Weights of a small mixture-of-experts language model, trained from scratch on English Wikipedia: a sigmoid router, a variant of SOAP for the experts.
Below are experts of layer 4 (counted from 0) of a mixture-of-experts language model. Rows are named router (the router's row for the expert), gate (a neuron's input weights, with its number), up (a neuron's input weights, with its number) and show model dimensions 0-111. Each number is 50 + 15 x the weight over its row's rms, rounded and kept within 0 to 99.
Before each expert's rows: a language model's description of what the expert responds to; "mostly gets" lists some tokens that are sent to it at least half of the time. This comes from a sample of Wikipedia text that the model never trained on.

# expert 15
It responds to: Forms of be and have and words after them, like was, is, also, not, no longer, commonly, held, in narrative prose.
mostly gets: " was", " is", " are", " also", " be", " not"
router:21 82 61 74 64 39 35 59 47 42 29 62 47 24 40 71 34 61 65 66 37 61 39 15 51 51 56 47 39 58 62 68 78 60 29 56 62 45 30 29 56 57 55 39 38 47 41 80 61 46 50 58 51 53 50 58 63 37 41 73 44 35 68 47 44 51 24 49 33 66 34 00 28 60 50 49 56 55 65 59 56 66 44 33 50 53 44 74 71 72 43 50 50 77 40 52 81 77 33 67 45 51 65 63 34 58 53 56 53 54 41 68
gate0:73 71 51 53 39 37 46 56 40 45 60 52 44 22 58 46 35 45 65 18 73 49 48 29 46 24 42 57 41 65 71 81 45 32 12 24 53 39 44 30 38 60 86 76 68 52 34 34 86 71 25 41 68 44 65 44 37 57 54 53 42 50 78 48 50 63 36 44 37 51 17 28 52 55 62 23 46 32 79 42 55 59 60 35 50 54 65 48 48 74 27 37 55 28 52 28 55 53 39 52 39 63 46 30 59 55 54 49 65 35 63 54
up0:60 66 59 40 85 65 68 46 56 43 46 32 50 55 64 55 59 33 35 44 36 45 73 67 55 54 62 41 63 44 56 55 73 64 64 61 67 44 46 29 54 78 40 22 48 56 56 54 44 47 55 63 59 49 33 57 48 54 22 26 73 35 49 67 52 58 70 49 41 43 59 47 36 43 55 80 44 44 66 39 51 71 24 76 39 45 42 68 71 39 55 62 51 76 50 66 64 84 58 47 66 41 47 78 30 63 65 40 40 55 69 60

# expert 8
It responds to: Single letters and short fragments in the middle of rare or foreign words and names, as in Conce-p-ción, Aper-t-ura, qual-it-ative.
mostly gets: "m", "c", "b", "t", "p", "d"
router:47 21 39 41 32 67 32 39 66 57 69 42 56 32 43 75 48 33 68 64 53 57 22 53 38 59 52 36 53 54 47 45 59 45 47 40 59 22 63 51 61 55 73 47 46 54 81 61 74 33 79 35 64 27 69 45 32 75 38 76 48 59 82 44 44 45 59 13 44 41 73 60 26 58 32 31 48 73 35 42 34 42 62 52 60 60 43 38 46 33 49 36 48 55 38 44 69 60 47 50 64 45 52 53 65 63 31 66 47 51 77 19
gate0:49 42 46 71 38 51 66 51 69 46 53 27 35 18 49 83 58 45 48 63 85 39 64 56 58 71 47 37 35 25 69 15 54 49 47 39 33 46 61 85 52 34 51 54 55 37 62 72 52 32 33 75 46 70 51 43 66 49 24 18 55 75 60 44 62 09 28 48 57 49 65 45 52 41 26 44 69 56 44 35 68 40 41 29 74 57 47 58 79 54 37 54 78 45 42 30 63 28 46 35 31 68 32 70 58 49 54 63 54 61 67 37
up0:60 50 66 50 64 40 31 78 49 51 59 87 51 58 80 44 49 70 58 52 47 38 46 62 31 47 45 67 56 39 23 52 40 31 44 50 53 72 75 38 62 46 72 25 73 64 47 40 38 59 54 27 50 32 66 80 42 63 66 82 56 40 47 49 62 83 48 37 60 48 54 48 53 37 81 50 28 25 82 69 36 53 44 48 66 37 31 58 22 50 69 59 64 80 49 58 43 49 29 41 56 49 49 45 23 39 40 57 66 54 47 51

# expert 0
It responds to: Pipe characters dividing cells in wiki tables of sports results, election figures and rosters, mostly after numbers, as in 34 | 12.
mostly gets: " |", " —;", "°N", "″N", " –;", "%;"
router:34 44 37 50 35 57 57 34 64 55 42 49 48 36 61 63 61 45 42 56 57 45 51 30 27 19 67 51 45 63 47 62 47 64 37 29 49 59 59 66 75 54 55 41 54 50 61 83 42 36 47 49 82 43 44 62 40 51 54 37 42 29 48 61 57 51 40 35 61 55 55 48 36 51 19 85 73 46 60 67 36 55 53 32 58 64 48 63 57 67 62 44 34 51 38 09 50 28 34 49 44 53 84 23 54 35 52 63 41 69 55 59
gate0:33 70 51 60 52 40 43 41 36 49 49 62 38 47 61 77 37 58 69 57 57 35 64 25 34 43 68 53 27 30 27 41 34 48 60 48 19 33 45 50 65 62 36 52 36 25 63 60 54 30 53 74 69 54 34 63 51 57 26 45 34 62 47 49 70 61 46 49 51 37 75 63 61 76 54 79 60 51 67 67 57 49 50 69 66 65 23 18 53 58 09 51 27 44 71 37 49 64 39 47 35 55 67 70 67 49 31 69 73 70 62 51
up0:07 43 59 43 73 70 64 56 42 14 48 41 34 71 26 66 43 58 68 47 35 22 62 43 39 67 41 70 41 45 55 90 45 64 45 76 35 46 50 67 44 40 20 69 44 76 55 85 47 22 50 66 58 41 38 61 43 62 34 62 48 67 40 47 52 59 25 43 49 40 48 99 39 58 52 59 54 47 47 32 63 61 21 42 60 55 24 19 57 65 37 44 21 58 47 56 43 69 60 75 51 37 73 36 54 57 47 32 47 15 87 30

# expert 1
It responds to: Words opening subordinate or relative clauses, like that, which, where, because, although, plus some nouns and adjectives after the or a, such as brief, list.
mostly gets: " that", " where", " which", " because", " what", " how"
router:35 53 52 49 49 70 65 69 48 37 34 34 45 51 49 81 54 33 61 65 19 62 44 32 32 58 51 33 33 48 18 88 40 75 54 47 38 60 56 91 76 68 61 58 41 31 55 57 59 36 75 47 56 31 76 47 32 53 27 56 50 32 84 47 07 30 38 51 61 34 37 55 21 43 24 69 51 62 69 42 40 26 64 33 80 58 73 44 54 45 51 51 46 66 45 29 57 41 41 42 50 58 75 46 57 28 63 61 53 51 63 71
gate0:56 46 72 66 63 61 49 53 47 33 42 52 22 06 55 53 49 21 52 42 19 41 50 41 49 25 34 59 63 39 51 32 49 33 43 44 43 60 41 35 33 30 41 55 79 47 50 97 65 70 70 40 51 23 49 42 43 57 46 41 56 41 26 39 68 49 61 48 28 57 68 38 62 50 38 20 57 53 57 78 45 63 75 42 38 57 73 44 62 44 61 57 36 60 16 44 35 35 47 59 61 56 72 33 43 57 81 53 52 45 74 42
up0:42 42 85 57 58 58 40 46 54 61 47 47 39 30 58 67 37 34 39 46 18 52 52 37 21 54 28 45 58 35 39 41 46 46 56 60 46 61 43 47 34 50 27 62 61 48 29 85 65 86 62 35 48 30 28 66 31 55 70 46 47 32 35 38 64 47 65 37 51 41 63 56 50 49 31 50 62 28 69 45 54 59 78 72 35 59 78 54 51 45 38 54 42 56 09 55 41 42 52 66 56 48 77 42 28 62 46 36 33 44 65 50

# expert 2
It responds to: Articles and possessive determiners opening a noun phrase, usually after prepositions or sentence starts, such as the, a, The, his, their.
mostly gets: " the", " a", " The", " an", "The", " her"
router:18 50 49 75 35 49 36 69 62 39 30 38 42 47 59 61 51 58 49 61 63 48 65 52 34 37 57 38 68 65 67 62 39 65 46 61 51 52 68 61 66 57 42 32 42 32 44 62 47 38 74 51 61 57 37 70 52 63 39 45 54 31 58 48 17 39 75 18 45 59 53 00 38 49 59 76 59 68 39 42 47 29 61 55 68 50 56 58 63 38 37 56 50 75 58 44 75 47 36 58 44 63 71 61 27 51 58 47 63 43 64 50
gate0:57 49 53 57 24 27 52 37 52 40 45 84 51 71 36 50 46 39 52 47 63 36 51 33 61 54 23 58 45 28 76 54 71 63 59 29 51 43 42 69 15 43 22 47 54 51 68 52 70 50 34 23 47 66 58 42 56 43 29 49 41 42 53 37 39 43 37 45 57 29 69 65 41 69 72 48 32 65 67 68 65 77 75 51 68 39 45 58 23 44 75 22 50 45 52 40 46 38 30 63 55 41 44 51 66 61 30 43 56 39 59 44
up0:35 50 38 58 61 29 32 65 52 40 40 74 43 37 57 61 37 45 43 39 52 64 80 40 56 60 33 72 66 35 20 59 61 28 66 30 77 14 43 44 21 42 48 46 52 42 77 50 50 39 50 53 47 59 40 19 71 58 68 44 57 44 44 63 58 60 60 62 51 30 46 51 56 64 67 58 66 52 46 48 53 48 68 35 50 39 58 40 38 44 79 40 36 21 53 62 58 52 25 48 30 68 29 25 29 57 52 71 61 46 53 57

# expert 12
It responds to: Final pieces of personal and place names, often non-English, in lists and tables, such as -ou in Mamadou, -ić, -son, -ington, -ville.
mostly gets: "ić", "ki", "son", "ington", "ley", "ville"
router:48 70 40 60 41 53 69 66 50 32 53 39 33 47 32 65 42 36 40 74 58 57 65 31 31 47 64 46 51 44 71 44 50 55 44 32 49 33 44 42 59 51 59 73 43 47 70 70 70 39 51 39 81 61 27 54 56 33 51 65 39 48 76 60 35 42 54 38 60 36 62 43 49 10 51 59 57 28 57 73 38 53 65 45 69 49 71 50 58 42 26 48 50 52 58 08 57 62 34 36 62 67 59 63 39 62 47 87 34 34 59 51
gate0:74 37 39 64 54 37 43 40 46 11 28 62 47 51 42 69 46 48 23 33 55 21 51 51 64 49 47 41 48 55 44 50 72 62 41 28 64 52 43 55 40 81 36 23 64 39 59 57 56 53 56 28 58 79 66 61 49 39 68 46 47 39 71 61 38 65 48 18 60 37 71 43 61 56 49 18 62 54 59 50 63 45 37 46 72 46 60 68 57 67 37 25 60 27 29 42 53 37 45 29 35 54 46 57 38 24 56 77 77 58 49 22
up0:69 48 54 47 54 19 71 44 43 24 38 42 60 44 43 67 26 77 30 37 56 28 42 32 32 44 52 45 29 80 63 27 72 50 30 56 39 35 74 65 57 73 28 57 60 51 66 75 54 47 52 39 60 74 56 60 57 65 60 39 53 70 37 52 60 60 66 41 69 58 50 42 74 40 66 34 77 57 47 41 45 43 36 68 45 55 56 60 45 54 51 39 60 35 45 41 48 36 32 54 54 87 37 47 46 34 62 47 80 69 55 50

# expert 7
It responds to: Opening parentheses and joining symbols such as en dashes in scores, slashes, plus signs, subscripts and km, common in tables and statistics.
mostly gets: " (", "–", "/", " —", " –", "′"
router:39 68 15 37 53 61 67 79 65 31 45 56 58 53 61 62 60 67 48 72 72 57 29 45 24 35 56 32 67 56 59 62 37 46 24 34 47 50 54 53 72 49 47 48 27 47 33 82 25 36 48 46 66 19 57 55 33 24 36 45 62 43 71 39 29 34 58 43 60 47 69 32 32 41 44 55 61 44 61 75 38 59 52 26 48 58 62 78 50 52 36 26 57 82 54 24 37 75 28 61 41 28 49 61 49 48 45 61 31 49 58 61
gate0:33 31 24 51 26 44 54 51 63 51 76 67 64 65 52 40 62 47 47 00 05 27 43 46 50 42 46 73 33 35 46 54 79 80 44 48 64 62 34 50 67 54 27 38 53 32 39 52 56 64 40 49 43 58 48 45 40 58 68 54 32 51 55 42 29 58 70 55 30 40 51 51 37 58 35 36 73 66 35 46 25 51 46 63 42 38 66 28 34 52 57 44 63 47 52 46 56 68 75 65 40 08 47 46 52 57 56 45 64 46 60 59
up0:39 25 41 33 24 67 55 32 59 19 67 89 68 56 52 49 66 39 36 23 28 21 54 34 42 46 52 59 58 28 56 57 89 79 47 51 69 58 30 65 74 70 36 76 64 36 42 50 38 38 55 54 48 51 50 38 41 54 66 61 51 62 26 52 56 58 72 33 53 36 46 56 37 52 73 44 59 44 37 44 34 33 50 64 33 50 57 56 23 52 30 47 86 46 61 50 73 62 69 63 73 24 47 33 56 53 51 34 63 37 53 54

# expert 4
It responds to: Conjunctions joining words, phrases or list items, mostly and, also or, &, nor, as in writer and television executive.
mostly gets: " and", " or", " &", " •;", " Del", " del"
router:29 44 48 42 37 47 76 75 57 43 69 27 47 55 50 53 38 33 38 70 56 13 55 34 43 34 69 18 58 76 74 72 37 45 28 67 57 34 64 47 57 67 57 52 55 39 56 90 61 21 49 52 45 23 47 56 41 64 43 45 43 55 49 57 35 36 51 49 35 66 82 14 40 40 45 59 38 59 43 56 37 54 62 46 70 51 69 65 68 62 30 56 44 86 27 51 31 32 45 47 56 45 60 53 54 53 41 71 58 59 79 62
gate0:27 56 43 33 43 49 81 51 43 24 43 42 53 67 60 39 25 60 20 18 42 47 46 49 71 36 55 72 32 24 54 53 46 48 45 67 23 48 45 42 38 30 33 55 35 68 37 39 56 36 42 71 37 50 60 35 64 19 66 59 52 69 59 53 61 58 50 38 28 58 43 38 41 58 50 47 43 62 74 29 33 63 68 46 42 60 56 53 59 32 54 74 56 39 67 36 19 50 55 54 22 71 53 59 55 62 72 68 62 38 42 82
up0:66 54 37 64 70 55 48 63 49 52 32 38 59 31 39 10 52 55 43 43 33 53 56 41 38 30 50 57 38 67 63 61 32 59 51 58 25 29 45 60 58 31 27 55 62 56 72 35 39 61 50 58 62 45 62 43 45 36 52 63 39 59 01 72 66 48 38 34 55 57 42 59 20 40 47 53 57 59 75 23 35 72 42 62 58 44 86 80 46 43 42 61 47 52 14 29 50 37 42 78 46 59 57 42 57 38 35 38 35 39 44 57

# expert 3
It responds to: Full stops ending sentences, plus decimal points in numbers and table scores and abbreviation dots, e.g. subsp., 29.613, and commas after birth dates.
mostly gets: ".", ").", "\".", ".S", " .", "?"
router:33 45 20 58 54 77 77 73 31 15 57 34 37 44 53 60 48 46 32 51 56 41 59 40 33 45 39 43 40 46 59 66 42 47 40 18 44 51 57 48 43 87 52 45 47 40 67 62 50 41 63 41 51 43 44 55 39 48 58 42 41 39 88 63 02 42 54 50 30 27 53 55 57 58 23 49 49 31 42 42 50 53 53 35 52 56 60 81 44 51 41 32 33 68 40 05 53 69 58 28 46 58 48 39 50 60 46 71 40 58 73 60
gate0:43 42 54 56 69 56 59 43 74 50 61 62 13 45 60 55 55 65 46 47 57 09 58 59 50 30 45 33 48 20 50 36 53 39 66 44 51 54 43 37 34 63 73 54 53 37 66 60 13 49 55 62 74 43 21 48 53 30 62 70 49 67 39 58 34 48 40 53 52 56 47 55 38 55 71 53 37 59 68 65 91 59 47 59 61 56 47 47 33 54 49 51 39 66 52 57 21 35 45 63 63 51 40 61 25 46 55 44 33 39 48 61
up0:50 40 54 40 62 34 56 40 61 58 45 38 36 43 70 54 45 51 21 28 48 09 57 62 74 33 43 41 40 37 46 36 47 29 67 41 42 49 52 26 36 78 70 61 53 43 73 69 25 51 77 50 83 31 40 49 58 48 60 72 52 68 61 67 32 40 54 61 48 61 31 55 51 55 78 45 38 53 57 13 84 60 55 62 65 53 55 50 36 45 42 49 44 52 62 52 42 57 41 54 66 43 40 59 34 37 69 58 45 36 35 60

# expert 5
It responds to: Place and organization names, mostly countries and states like Canada, United Kingdom, Japan, York and University, often in lists or tables.
mostly gets: " University", " States", " US", " British", " World", " USA"
router:46 75 52 56 55 77 50 47 47 24 28 32 34 41 56 47 50 26 51 67 54 71 56 47 16 51 64 53 46 47 33 53 50 71 49 61 60 44 71 73 63 57 59 55 55 34 53 69 58 29 54 43 62 64 51 64 34 60 61 50 58 22 46 37 35 47 17 34 53 67 31 37 61 63 53 78 62 28 62 73 37 20 45 24 66 55 80 52 61 58 33 57 44 63 47 19 47 55 50 53 35 29 39 62 69 59 50 63 22 28 57 31
gate0:65 67 38 19 57 56 62 57 57 66 66 30 49 57 50 67 62 46 77 74 64 41 57 58 45 39 49 28 24 19 41 48 46 50 51 52 79 54 29 88 64 25 45 81 62 74 61 57 31 33 37 34 56 42 33 43 38 45 54 60 77 27 23 70 41 58 70 56 32 55 50 38 58 31 28 69 63 38 80 46 54 54 36 39 41 42 41 48 58 50 72 56 23 83 45 24 63 35 29 62 79 63 56 57 28 43 43 25 41 35 39 38
up0:52 36 48 77 49 48 60 55 31 43 20 67 51 62 45 41 42 61 24 33 38 47 47 44 44 33 55 75 76 71 53 47 40 46 61 41 20 36 61 35 29 67 59 28 34 36 54 54 80 49 63 61 69 63 50 55 69 43 54 39 23 60 64 37 83 42 25 40 77 44 57 53 46 83 54 37 55 59 27 62 39 52 52 71 38 45 38 65 52 32 35 35 70 35 60 69 48 42 57 48 27 40 60 44 45 53 62 63 56 53 69 62

# expert 14
It responds to: Prepositions following verbs, participles or nouns and heading a noun phrase, such as by, with, of, in, against, as in served by.
mostly gets: " by", " with", " from", " during", " on", " into"
router:09 41 54 59 47 73 47 58 46 20 41 23 53 55 54 45 62 44 51 83 68 58 58 32 10 66 77 47 36 39 56 54 27 69 41 35 42 26 47 57 46 54 66 57 55 19 44 68 75 44 44 53 42 29 44 64 50 42 33 44 47 58 52 37 27 27 45 39 51 46 51 45 47 51 28 53 77 41 73 38 37 45 42 19 66 66 74 49 80 47 46 40 45 69 32 50 54 59 58 22 66 48 37 61 53 59 58 63 28 48 41 63
gate0:81 51 32 96 66 75 51 69 37 59 31 48 44 45 46 38 38 55 49 77 73 36 28 37 58 49 72 75 38 49 64 50 37 46 44 59 41 48 32 64 32 63 36 51 50 73 43 53 18 51 41 60 40 59 70 50 21 41 39 44 49 50 52 48 54 68 57 11 45 43 41 49 68 48 40 39 59 51 41 71 47 23 34 50 42 43 53 44 64 24 74 50 54 83 69 65 60 54 63 35 43 63 58 59 28 74 50 35 51 63 37 83
up0:25 61 42 35 73 75 23 46 58 73 47 61 28 38 42 45 44 49 60 64 51 30 49 70 55 39 51 78 48 52 39 51 48 44 44 30 30 67 47 47 61 49 39 59 26 62 50 38 68 68 56 61 51 71 34 43 54 63 53 61 38 25 31 35 36 56 49 53 65 38 60 61 14 53 27 57 27 70 63 60 71 55 43 35 38 65 52 48 63 73 48 58 33 62 61 73 42 53 62 52 80 42 50 62 60 36 27 20 47 48 61 23

# expert 6
It responds to: Word pieces right after a name's capital first letter in surnames, places and references, as in H-umb-oldt, H-enn-ing, Bobbs-M-err-ill.
mostly gets: " Bl", " Mark", " Mac", " Ma", " Rad", " Ren"
router:41 91 76 39 46 50 56 62 24 36 56 53 53 47 57 44 29 58 55 55 48 36 54 49 33 49 46 69 58 41 34 64 46 71 49 50 67 68 59 34 70 68 54 69 43 54 34 62 58 29 66 63 49 55 39 35 14 52 44 30 68 51 69 61 56 25 53 49 56 75 50 40 53 58 63 83 28 33 45 51 40 23 59 41 62 56 65 55 79 61 46 04 26 65 26 44 50 48 47 48 63 20 82 39 33 27 51 50 38 44 48 30
gate0:74 60 25 33 64 56 44 62 62 57 60 52 52 26 32 22 47 37 57 47 37 22 29 77 47 66 39 42 64 45 39 41 41 45 32 78 54 34 44 61 61 55 54 73 36 46 36 66 67 68 80 69 49 48 52 70 53 47 68 60 35 54 58 55 28 68 53 32 53 44 51 32 55 32 32 14 46 54 54 70 52 35 43 68 43 57 39 48 51 39 60 39 46 61 32 36 45 58 57 58 35 48 47 45 41 52 61 58 58 39 16 59
up0:68 61 41 24 54 44 35 69 46 56 53 48 40 53 48 17 76 20 53 30 23 65 39 86 41 51 61 67 60 30 33 62 59 45 20 44 50 39 53 48 66 68 28 58 39 48 45 50 71 58 48 81 69 47 35 39 46 57 58 55 59 32 71 63 46 81 52 57 23 43 28 62 56 40 44 40 63 35 39 67 49 56 57 71 75 49 46 33 52 40 59 51 16 42 50 48 50 37 49 47 46 41 41 55 45 36 31 49 79 42 27 48

# expert 9
It responds to: Plural nouns and nouns used as infobox field labels before a colon, like Conservation status, Personal information, name, species, Length.
mostly gets: " name", "ations", " people", " information", " species", " games"
router:49 72 66 61 49 58 55 52 51 53 58 56 37 55 68 47 58 73 62 55 36 52 47 10 37 75 75 27 37 74 56 63 48 39 56 49 32 62 73 57 42 83 59 47 55 39 43 53 72 44 65 36 53 41 55 62 58 37 42 79 64 25 62 43 39 41 34 32 53 42 28 35 53 52 44 74 78 47 52 68 59 44 81 34 62 75 74 56 80 42 54 55 46 62 35 57 52 57 29 54 36 49 37 46 66 39 56 58 68 44 89 67
gate0:49 52 14 50 57 61 41 41 31 52 36 43 48 58 50 59 17 43 39 64 26 66 33 56 33 37 51 67 68 64 55 69 58 69 44 51 33 49 44 50 52 30 47 52 58 42 53 38 71 53 41 21 44 40 63 16 59 39 36 61 44 31 33 42 53 48 54 50 51 79 52 09 50 77 60 40 48 26 38 16 13 42 40 39 59 33 46 63 35 63 57 43 58 43 45 61 59 42 38 62 62 17 50 54 74 59 40 52 46 32 71 44
up0:45 43 77 78 52 31 42 39 76 54 56 60 68 60 29 38 85 45 50 42 47 31 54 35 64 70 45 54 45 47 50 30 24 31 58 50 49 47 62 71 46 73 49 70 53 55 61 39 50 45 63 60 66 68 48 75 34 66 50 53 57 52 54 60 37 44 41 49 59 39 51 92 32 33 50 48 43 68 72 85 75 66 41 66 51 74 59 64 64 64 70 53 44 55 59 49 49 65 67 31 36 54 52 44 33 27 56 66 19 61 27 54

# expert 11
It responds to: Line breaks ending list items and table rows, especially in taxonomy boxes and infoboxes, plus single capital letters starting abbreviations, like L, C.
mostly gets: "\n", " |\n", ")\n", " D", " F", " C"
router:22 38 48 68 65 80 47 69 48 52 27 70 51 50 35 35 64 47 54 44 56 48 45 45 57 48 39 32 56 51 42 54 52 60 30 44 59 44 47 40 73 41 75 39 58 60 60 81 38 27 60 38 45 30 55 65 42 29 17 44 82 45 50 63 35 36 48 43 48 73 57 38 57 66 30 44 78 39 41 80 52 58 63 44 57 50 40 52 52 41 13 37 41 73 40 45 39 29 38 57 42 44 53 53 63 56 64 53 41 41 53 66
gate0:58 38 68 53 66 42 57 24 39 43 32 51 60 21 61 41 29 34 26 41 67 57 31 35 39 39 60 45 54 59 39 61 57 39 26 45 72 53 39 48 42 44 67 45 65 74 45 42 26 62 49 16 58 38 47 61 43 48 51 48 53 83 37 42 14 45 63 55 45 63 50 57 71 67 57 45 66 53 60 79 33 53 60 23 51 60 28 71 64 54 35 74 49 33 41 50 33 46 54 36 36 50 39 66 43 66 59 61 45 60 73 69
up0:39 78 33 42 31 47 48 69 54 66 65 59 50 73 50 43 56 43 67 64 43 58 70 53 53 46 66 62 54 60 77 44 42 58 70 55 42 45 70 52 65 43 26 69 38 22 64 41 72 47 54 64 34 99 74 60 61 48 40 38 46 49 80 54 47 55 22 34 57 38 50 42 38 58 42 69 34 48 26 38 50 56 73 80 60 14 67 32 66 52 63 27 40 52 60 38 95 43 63 61 53 45 50 62 71 66 58 69 46 46 39 24

# expert 10
It responds to: Opening and closing quotation marks, closing parentheses, heading markers like == with line breaks, and paragraph breaks after sentences.
mostly gets: " \"", "\"", ")", "),", "==\n", " =\n\n"
router:47 52 30 55 57 75 55 51 49 44 37 43 49 61 60 47 42 51 58 71 62 59 54 33 29 32 56 37 54 70 43 60 61 50 38 17 59 58 56 55 36 58 75 47 30 31 58 56 62 45 63 54 66 31 66 42 28 39 28 44 57 30 55 65 27 45 67 46 71 54 56 32 73 61 24 44 59 53 43 78 39 45 38 25 45 55 58 63 59 60 49 52 51 88 50 10 46 71 37 46 34 24 48 66 62 55 55 73 33 48 49 51
gate0:26 37 24 34 51 61 34 54 61 26 46 74 52 39 86 69 58 39 70 33 67 56 39 68 58 48 68 64 45 60 26 66 47 48 21 40 55 54 14 61 15 65 33 16 67 37 47 47 65 27 35 64 45 45 41 28 45 63 53 70 65 81 53 41 35 37 69 36 39 41 52 49 51 35 74 52 62 43 41 40 58 71 76 48 49 34 51 63 75 41 65 55 43 79 65 49 53 46 54 69 45 52 36 76 32 37 51 62 36 32 59 20
up0:46 42 46 47 44 57 59 40 43 64 59 36 42 47 05 26 23 61 24 64 71 45 57 50 51 35 43 46 70 32 39 28 32 32 70 63 62 55 97 59 76 40 61 55 41 62 07 41 57 80 67 36 59 44 65 61 44 28 39 46 36 25 44 46 66 59 43 52 70 46 26 41 48 58 52 48 44 37 49 39 42 40 36 66 45 35 61 36 35 51 56 47 85 40 30 62 41 65 51 04 54 53 70 13 54 39 63 53 60 54 42 56

# expert 13
It responds to: A standalone space token, usually before numbers, years or currency signs, as in capacity of 322 MW, in 1999, table cells.
mostly gets: " ", " £", "196", "184", "136", "201"
router:45 44 63 58 57 79 54 70 21 42 26 48 42 37 51 61 48 57 53 38 46 61 50 52 31 55 71 60 29 51 74 61 55 68 48 29 55 56 45 33 44 78 53 55 36 51 56 76 55 45 71 40 73 40 59 59 40 21 50 58 48 40 55 37 43 23 60 39 32 61 46 06 43 71 61 93 51 38 40 64 46 10 57 49 60 77 52 65 64 40 42 38 42 90 62 33 54 49 43 45 39 43 61 66 58 51 61 53 73 31 79 62
gate0:40 34 50 50 55 47 64 44 46 40 36 43 37 44 36 50 33 44 64 23 33 41 59 55 61 62 53 46 59 28 40 47 53 36 27 34 44 47 79 31 49 52 69 70 42 47 22 58 21 43 62 40 36 40 75 33 56 47 46 54 66 52 38 41 36 30 52 37 60 57 47 41 48 60 57 56 68 58 31 45 46 53 71 81 56 51 70 58 35 35 74 32 22 57 53 68 57 46 31 47 39 70 42 57 55 65 57 42 55 29 34 10
up0:34 32 20 37 59 77 55 50 34 34 25 54 26 46 38 55 50 38 51 39 37 46 57 52 49 65 73 57 57 55 38 45 76 58 50 45 45 54 73 46 10 41 25 74 54 52 46 51 32 16 52 60 42 35 45 46 44 29 56 59 60 62 51 53 46 66 39 12 36 68 39 55 16 69 58 49 69 63 51 34 41 48 50 89 74 46 54 70 49 36 38 53 26 49 74 79 48 62 19 57 80 42 44 63 53 62 57 40 42 32 64 23